Experts of a small language model.
Size: 8 layers, width 192, 24.8M parameters.
Training: a variant of Adam for the experts, 288M tokens, 4398 steps.
Below are experts of layer 2 (counted from 0) of a mixture-of-experts language model. Rows are named router (the router's row for the expert), gate (a neuron's input weights, with its number), up (a neuron's input weights, with its number), down (a neuron's output weights, with its number) and show model dimensions 0-191. Each number is 500 + 25 x the weight over its row's rms, rounded and kept within 0 to 999. Numbers have three digits each.
After each expert's rows: "comes after" lists some tokens at least twice as common just before its tokens as in all text. This comes from a sample of Wikipedia text that the model never trained on. Tokens count by the router's weight.

# expert 17
router:492507484530516484555516454498500504536512518569530498495456509489527455439522498503513522511493487536512449506436477498486501466489487513461476501501503522519498532487512517538508533478542467493461515553518525512496477495507490459481488482473518512495488497490482453503452515513512521506542459470497530506490480511516508462491535461520520497484477501500465463477514525546512509477513486486515486450508508526459534521493478529468492503503506471478483488523481456480478557513533491529467464520503516516505495467490430503475530507518504521467471487491500525473466510505493463519
gate0:434462464493498513482487487543466505530513504493428511472504509500507524491440534520484509505508449482528481546528506524466516550521463516513526499475492529480479489494505460475491466516472475467483514492518484502487519515466510494548470488497493484485510452523523503506495523476451508507496512540521511522492509498518523496539499465452520518478518456450473488545531538485489524512490477544497553479527508544491495491519490500537534475526503479494501519476537495488460496480523500477477539525520521496505514479501510566520520482488478532491481525498536512453487510533493512482
up0:487504481498512510473500493508494526482497439503500509502503547473461488501532491449475502512488478491524486525500506510511496483483503553485543508435478524504477466519482526467496485520513486435509475501555524545476535545507501493507474439513501502512513455506482514489457466483485518512479496453508533533484525514527503493526510455497466535508498489474482489539507489493456520526497477513555536516512504528481480523460497508517502472475524489488528465511520513517496499495515486473478491547465516513491522463542479506437509504526480533471514535548524515489443497477502538525
down0:455506494478491553493513511477513531521505526464535559486470488527501463479532475530496511498512536493540516487534440469495499494474488510469531490505470483483512563484520515515451492483534514515543520508489483511480494504491524518476483484488469507504518492460507480528509524504485496472502501500544562517527468491517503516480486469467462468474536493517499481486507509470467527486480493556508522505474526502430496521513507496522517457489465505540502497491507501494482458462553484521481503490508480513512455499478509497443467495513486545519554484513513498446491547495482511526
comes after: ")", "s", "|", "=", " such", " served"

# expert 159
router:487524504538515479486495498501473493516536493498487454495476475514515451463471457510509511526509504529535491453423513527513493535477545510511517538485502501503513493510486494531518498455470461489487498520514504523491507523520497484495532473450525533520497533500489466523473519429511557522545482462511520443477503505556479462489520509483478503472491520483513507521516544508527513501492522536498446501486501529497491475501520499518509489521516560496470499478501516476535560506535504522500458471500490528466510471522488478478488493471462493499468490520480501510456511541508491466
gate0:477506483496520482475515528502472495562527485498499483479493501458483489475492534493513464519513498507519471496486463472495477570519518496540505494496502497495503478489495446457493510502482472492540499493506491528471515507500545498502452478464496522532482518496495513548528542479464508498475508522563552521467511535470513511525471511476477518478516509462532468525497545532482460502494532511529487504484456479529566497498477509508489485494502492487499493487473489509518477507524558464528539485474506542532513515525544471484518523493439531523508466481522531479533489473476527529
up0:487538526512537464446486485473512506479484508504544518487484560524510446454485492458520514484472533502425501490476514482507488494512491553501496510494505505500524468517489524477500512545531526465505403514471529496509512509439523510477472469476514511515507478483518487520493522477534536489520513488498522471498508541456531514478506503516461525433473534525514480481485514510470516457467493488538478496521457493515500494468513480475473511516513520508533453492496528520486470475509488482496494451464496502503516534517485473481509528495518468493507511494524501492516493481486509533
down0:456516501489547505533524503553475555476514483463488482501480485501498503501492516471516471476472516476497497527477473500482486465494444518486486516445481473497554485493499528498526508498517510498501553530461519470483494497468496489460531470486512450537465487448492472506495503516484533483488470485455536509565450504513485550487502548524514463508494495523473456456507514494524480517491563517487533506518508496495495510472525503513512482503467504492512522511491520468504471511532498532484520516489510509528499526493493479538485553530533526475464457540496478526534528498489499483
comes after: "\n\n", "s", "m", "g", "y", "es"

# expert 7
router:526483525527496513501590486522512524478510519515515487486511454516486477493493509541523524501499525513443526474506518516495528478469523476551496477475514538506516519510471467501521485465491462538499517529469541516474537524451467459501568542499509500498507485474487518497532505470553511502515479486528444499447498536455486492491495514483505520486490509507534521498461477469507491482489517482491485535472525457507479510527533482479503488494512522532458474486462484480539498498493460502473503509478523490486500469479529502531480510483525561537464528514533508510522516506488515483
gate0:480501501513478493532502513523485512518505476520504517508545522502512536460487498509524496485536494476512460522529475475485486510501493480514482505474548516479483470476509506478493496519507486528471548492498532513478485508428540526517501475527536498506494509562483488488508504518498532540528518512530473500482524538471538494569488456500500465445545503499480494481505544561470481564491508498488501544501440536493531471513500519467491490510506496483491493499523454514460486485510547471535532527489521514527483499538494524538513509499473488481457491549506510479470507487490450512
up0:473498490541492496537488499475509502531477452498566477488528548484502487494498486467457508522536514498468490498503535496493512489514451503498511540467497513505506482513491551506510518485530497525514464511525515522493503513513546522513491489503523517529483504499511483473489447465518543497498478464533488493491584478473524530495534499578497483527484545496529488492537528485511519442496487512545514504487474495512516491485503478472456461514503500536473542465503526517486495531499514542504492518485481511562478475541494505502525478487498500509543496474518517511571524497497503469
down0:463488483510513505448509530471508498490510498532529477541461488531489484491487441547490468461512518495524494482525530512481496482489506537502502541504471507523491558515510515493502549476506537521468491485464477505483493514518499490481498505503512495531532507436512484492516516523495512533464485462470527464565510476533466493513495487498506520466500522493473475460527483528537519481479476521472507472445483489480502473506519539489490458513521462523491487474522483574497486514454499482523523557496540472534464510471507465484526486487529493526508472466519504509485542516503474481
comes after: "-", " the", ",", " and", ":", " ("

# expert 18
router:496524530559530497503519492487523492538531539496529506443518493537561496456479542506488552502528485561508512513473485461487542480493463541474485489456493511544527506511494494473484519483528458485523511517522506479503494477506469453470506480455495425502505483481459488474507459528477508501512485523457438525488484505494502481470491466528518504524494480481497538540540487488502503500502517530506498486496493507503566518493521532462502517527524500526479507512530511482485476483549502516485498514484481483508475455493482512493523519519510506507532490521502481486498475547540478505
gate0:452461505510510516519529482501504462517542504530475525518527510496509498453481486511523527509511459536505490546509467492472578585534493521498501468472521510494498501508474483473478509527486494500489505538521518455462492531453542441520453492498508526514524504506495498505529488511494482475489503512492499505475569551461490515498508492472535518484525486461474547543511552496466525524498515495461529529491472473549537508468455493496501494531516506501517494485519469508495497480545526453510520498501508500494482489527486527507510498529483498510509478485510500497536497464530482502
up0:503536506498487498488501494494535503539502511514511503465538538489523505463461525434515542468499524512513501514505564484470497475483471546450533521499465511500472480505463497510527513541497495444509495534527524507490514495473480499516503526495513479502515500516520480507532498470478458484469485481509496510494545466504475556535504535493504493511521536512524513476493514468449544484459512501558481514518480507485459521470464497498517469530533513545489481495533497476456512514521496521520496522485506504482488440497502514476514533513511445500523552534469527492547484471481528494
down0:478489515538496522517544499498505526469467515485541512476477512520488495465503483501489488510503513458509528477540478504484506443495501504490434494503463469476488534497551489547495499473452509483511553512486444506498511532473488491457517490471507492478507482495508462468514536485492478519535477479503546510573521562495529512504472504516505503495480516480520484459558490509488518459508477498506504546535464489496500499480490531512481523492461464486479486498531498538527439503518490526459494500461473497517528541462475478469499496542481496483482449491486496493507468500524500494
comes after: "=", "  ", " =", "ti", "di", " U"

# expert 130
router:480541541508502463515509467512492493494570520518512509453441553504489514453512538523504504521504491588530497503484540505494541493503494499471508495487530465557495476469479530531477510490467482530482505502517525489485487462532491471498504496486505486507469474532488515538486506505480448523484511502499504520492478503499474471491488503502519556556518524460496510503465515471489488499490489508504477546549501518506475485481499522502488484523460490539540504516521502471464515503560478470510545538538543481518499513504453483468510527494535503502506475502496517490536497484504464491
gate1:503474514531476490479478480516516513496502489492522491461457515529512485526491503539509485474530507494505494491457499464491483505478535529473506497482479493504518493503512444511466490501498466486518488495536502516471508489484464485522518533502488500488496469523468512497452556552567480515466521466503541461484472519502479474514537489514534479546533486490523484538520469484522473528547455489483490457545523507493510496534547498531493489531436500487482497532524524520456489518530512452514466512514484531519485465536540462492523524514518463506526487518482517433497495496523488477
up1:525507464473485511511493505445515509466464563520472501487549541468489500485483471470480510499498513492481521512519514532472502557512527495512527502531495526512476467515481478511486499546479512521533498466487544492498530438442522499496524529490523541499501476509495513469496486504530482527505511509543491538515476495511524526521494507492482466474501460528477497490508498497447509499453515497469476502489468501490537527484509479493545483529533530483480543506460501543503539490493518509536488479532502496498510527453459464564485556493519488482528463474511536494478489499531475525
down1:507479500488483489492467537486454492521504496523502475486488528466540497487560486515485527511474511509520497528500508509473497497495492492465501558475497481496512507501503486489513446504530490468477474516501455495478505526505446505500466500502490470505487481484507538501544533496484507507512499499520503481449513497479514486484485518502464489472506479471527524477505501574504478520524517521490446516515498535519530556487498517528494503536511522537500536494531465498576505471484536535486548484490497484481483517512472509479504535577517482479485525510445468472447467560511516468
comes after: "\n\n", "-", "  ", " 0", " 1", " 2"

# expert 19
router:507493477501479468515529478451500541493475496477512512498507481537509525508514507544527445508507501511513480491514514482497467505511480487530486481499501471471496531479468487521514524519489509530467496479494491536515483506514456456501515480488498472501520546503511535511520531509526500510479507523527494454429451499483480494502483475504499494531502481511538484512499478522505522505537500510551486501503514556521471495523513487519495535533541504539507499554498556437497536506521496509498508505453561492555473544495463476445503505516536538544529503481509444519510509515530495456
gate0:455456461494481527518483470505523506494478486500500522497511500536505551504488516525532486528528512471512513520491528520471499529517501442532484432507552521472500528444477450467488508534507517474472494491504480520514497510496492534496514486493548523504531515513514476486480535472485505496528544495571551497462495551474489508527507504494517534476478500472529504509503513524450473513486524542534497525517499528491511441514464480499477494519482472494460484480511482461487521493510513500508526526446512492515486500491465511513536500515527501479483485476537546506458538518461479497
up0:515466501477502510518462474499535507507479485510501492520517526474523501562476498479460504567469504447460472483462519483476514487499508524533495509492502481509497488485465516505518497521481508504509498534494520505522518511516490509492473436460489519506523509475516505549548502496484481497494514488545479533478539509493570469476458523523444477465481555504535477453476463508443461459497531505490510502498477495502495510488492446503468451495539468536521478523524504506477504530492502538478513531504491473518497464503453525479516483514523478507502509469491529473495514547505478511
down0:507491495451480499508470518511458501497478483488513529545491522453501572488448469490478488504552502462508493472493540515487530489473509510514464499518481484528524553463506465493512502488540471478488532506445474531540485481493480502505484481481459493506478493454506472495518527535460500516509493514532509492503477554549455476496458485528522496523500525523482499525474530510493509512514519553483494514474487505504493493554522515520498488506473495531520488483547486493455531551499429491494519515462504525479534495482492490509494498495531470525496515525458499521505506521481471545
comes after: "-", " the", " in", "|", " Al", " al"

# expert 24
router:532491489472508521478477465541535510479504494484487509554478500489482480509473468496521500526526510527522499480457511536514485516483489513523505473474471500510544456523514494520506479511454479473486533496448519563511488485520514506477559488508493476491509490477519504540506533529532510519490503502487503452467479486486517490464522442461490505511479509491494522510463526488519452526497512488478479532543467524471529511530519523528502517431454520482486511492500508494506527512535528512511501512475517450544535422489547507486499493497494516499497551539495503503501477508500562509
gate0:458461466520518533508483499532492505513485511496475522509508501528503529467522532519541496518494476482538493529504476460501510542533498497510445514494528502464519466484468461467411480531437512467473514523500506475492508509489528546516490469488519484537508499528480500516527498471487486514517497518517520519477558505496478503500497465481506484488505483455499486523522547529450518470453501543453523507512467503501506501540537526521516482478466501484532494473500478525476518517557535493525501499505516478492485470533520514504479477498499524500450507503474570503505533490512518486
up0:503501515459481536516466511517503476479507503489510495522513529514497492541510490499452522512549544512539479460488523510485483490512505508505509497490454510482501514509524542446488498499479491504528467540528539527491516477525503493470494458525527502535448544508518487525501466440477517561493476469510499501484545485487513520500494536521513528503451534496490478474513529473497527507427539524540471532522444524476508512488454457488518526532495495498508509486508533524487490519515501528498463481465471509477534479558530503499511507524477503532505500528519501516525503497461535536
down0:483452514528542534499473537478475485513513506507509550473480510488481521453489493495478462466499499457540497521548515504502540482512496496528497528497489546480497545530481509483484505486527507492515503503468529506532520522496484493553544480474491490506497521481499495498485535475477496469551506457508508536532422489507482497499504512467540477538463495515508479518497494567512465448503449507486483491489486507533516494491527497490506524516494514519514516486465489484485542464516496502458540501492501509561518535513506500440451545512531506485477502536484461528500489514519475497
comes after: "-", " (", " the", "\n", "|", " and"

# expert 31
router:531515544523507429533506478508480470531515512516461519457490480494510485470467524483494473509501509516499476511431510467476527484500537485476459478529511477536503468473495495501532507481507457547484494542549466510530502477539471513475491504464498462489478498494487487477507543521471480559485488497550515498479506542543485527498490489516480537486522498500525518511433524476532488530517504508502509525505494519512513475567495461503482514476496470489493486522479524457484450500560508496492493515489517496506478497484504512517481502460513474479496484516497507464533468479522537537
gate1:479486541556528475507492505488485499533510516495512505479485511499525526545491446506535507470524452536509476527489463469483510495500503536496496471533495506497506445470483521500470505523486489514466553493570493493536508503443497469497501539471472530510479464549465473494488514545529483516498496502486526496487483542517496511477516492539479466495514547497547510468499493501478521519532448527507493505534462486498518522526496479460489466482466490530482528549536501488515512522518500483491524508515462490491491485541526498515474474434550501492500494506487509464512506452521473506
up1:493499520560507469506496493483524507495473480464482499471488480488502473431491528482504544477518494511503505492518504524526469506473507477481534502500489518533458482514508465505529508508507518446516523537506477459498519484484513492534548532444490504461530496493494488538473500503466501520500529486449466512510490480541489516487500522504489478518523474519478503464531511539460541518542510537521498502540486508504542499501487473517566478500488525483505536509508498540565476524502514552536513486518529497491488512454492472513498514489491517515535488503502516514529475501586485449
down1:538494490484497509490466507470530498516506485480519506499506540488508491504493463521490577510487510542507449525502494465482516508551535488504437530531514516479473500462503517501496484454498527486499487528500475502436497538525484540469501476483492513507480474512480531486514500492495480507534484473494455479517473530464519539500502507449531494527486507485524507503500497511507451478519486518518444545525487505502489558516529548522500519518506509489505466526467521490521479532456495508487503473508459532555477504512487530495526471554508504534474478564493513492531534532478499520
comes after: "\n", " (", "=", " in", " Wa", "_"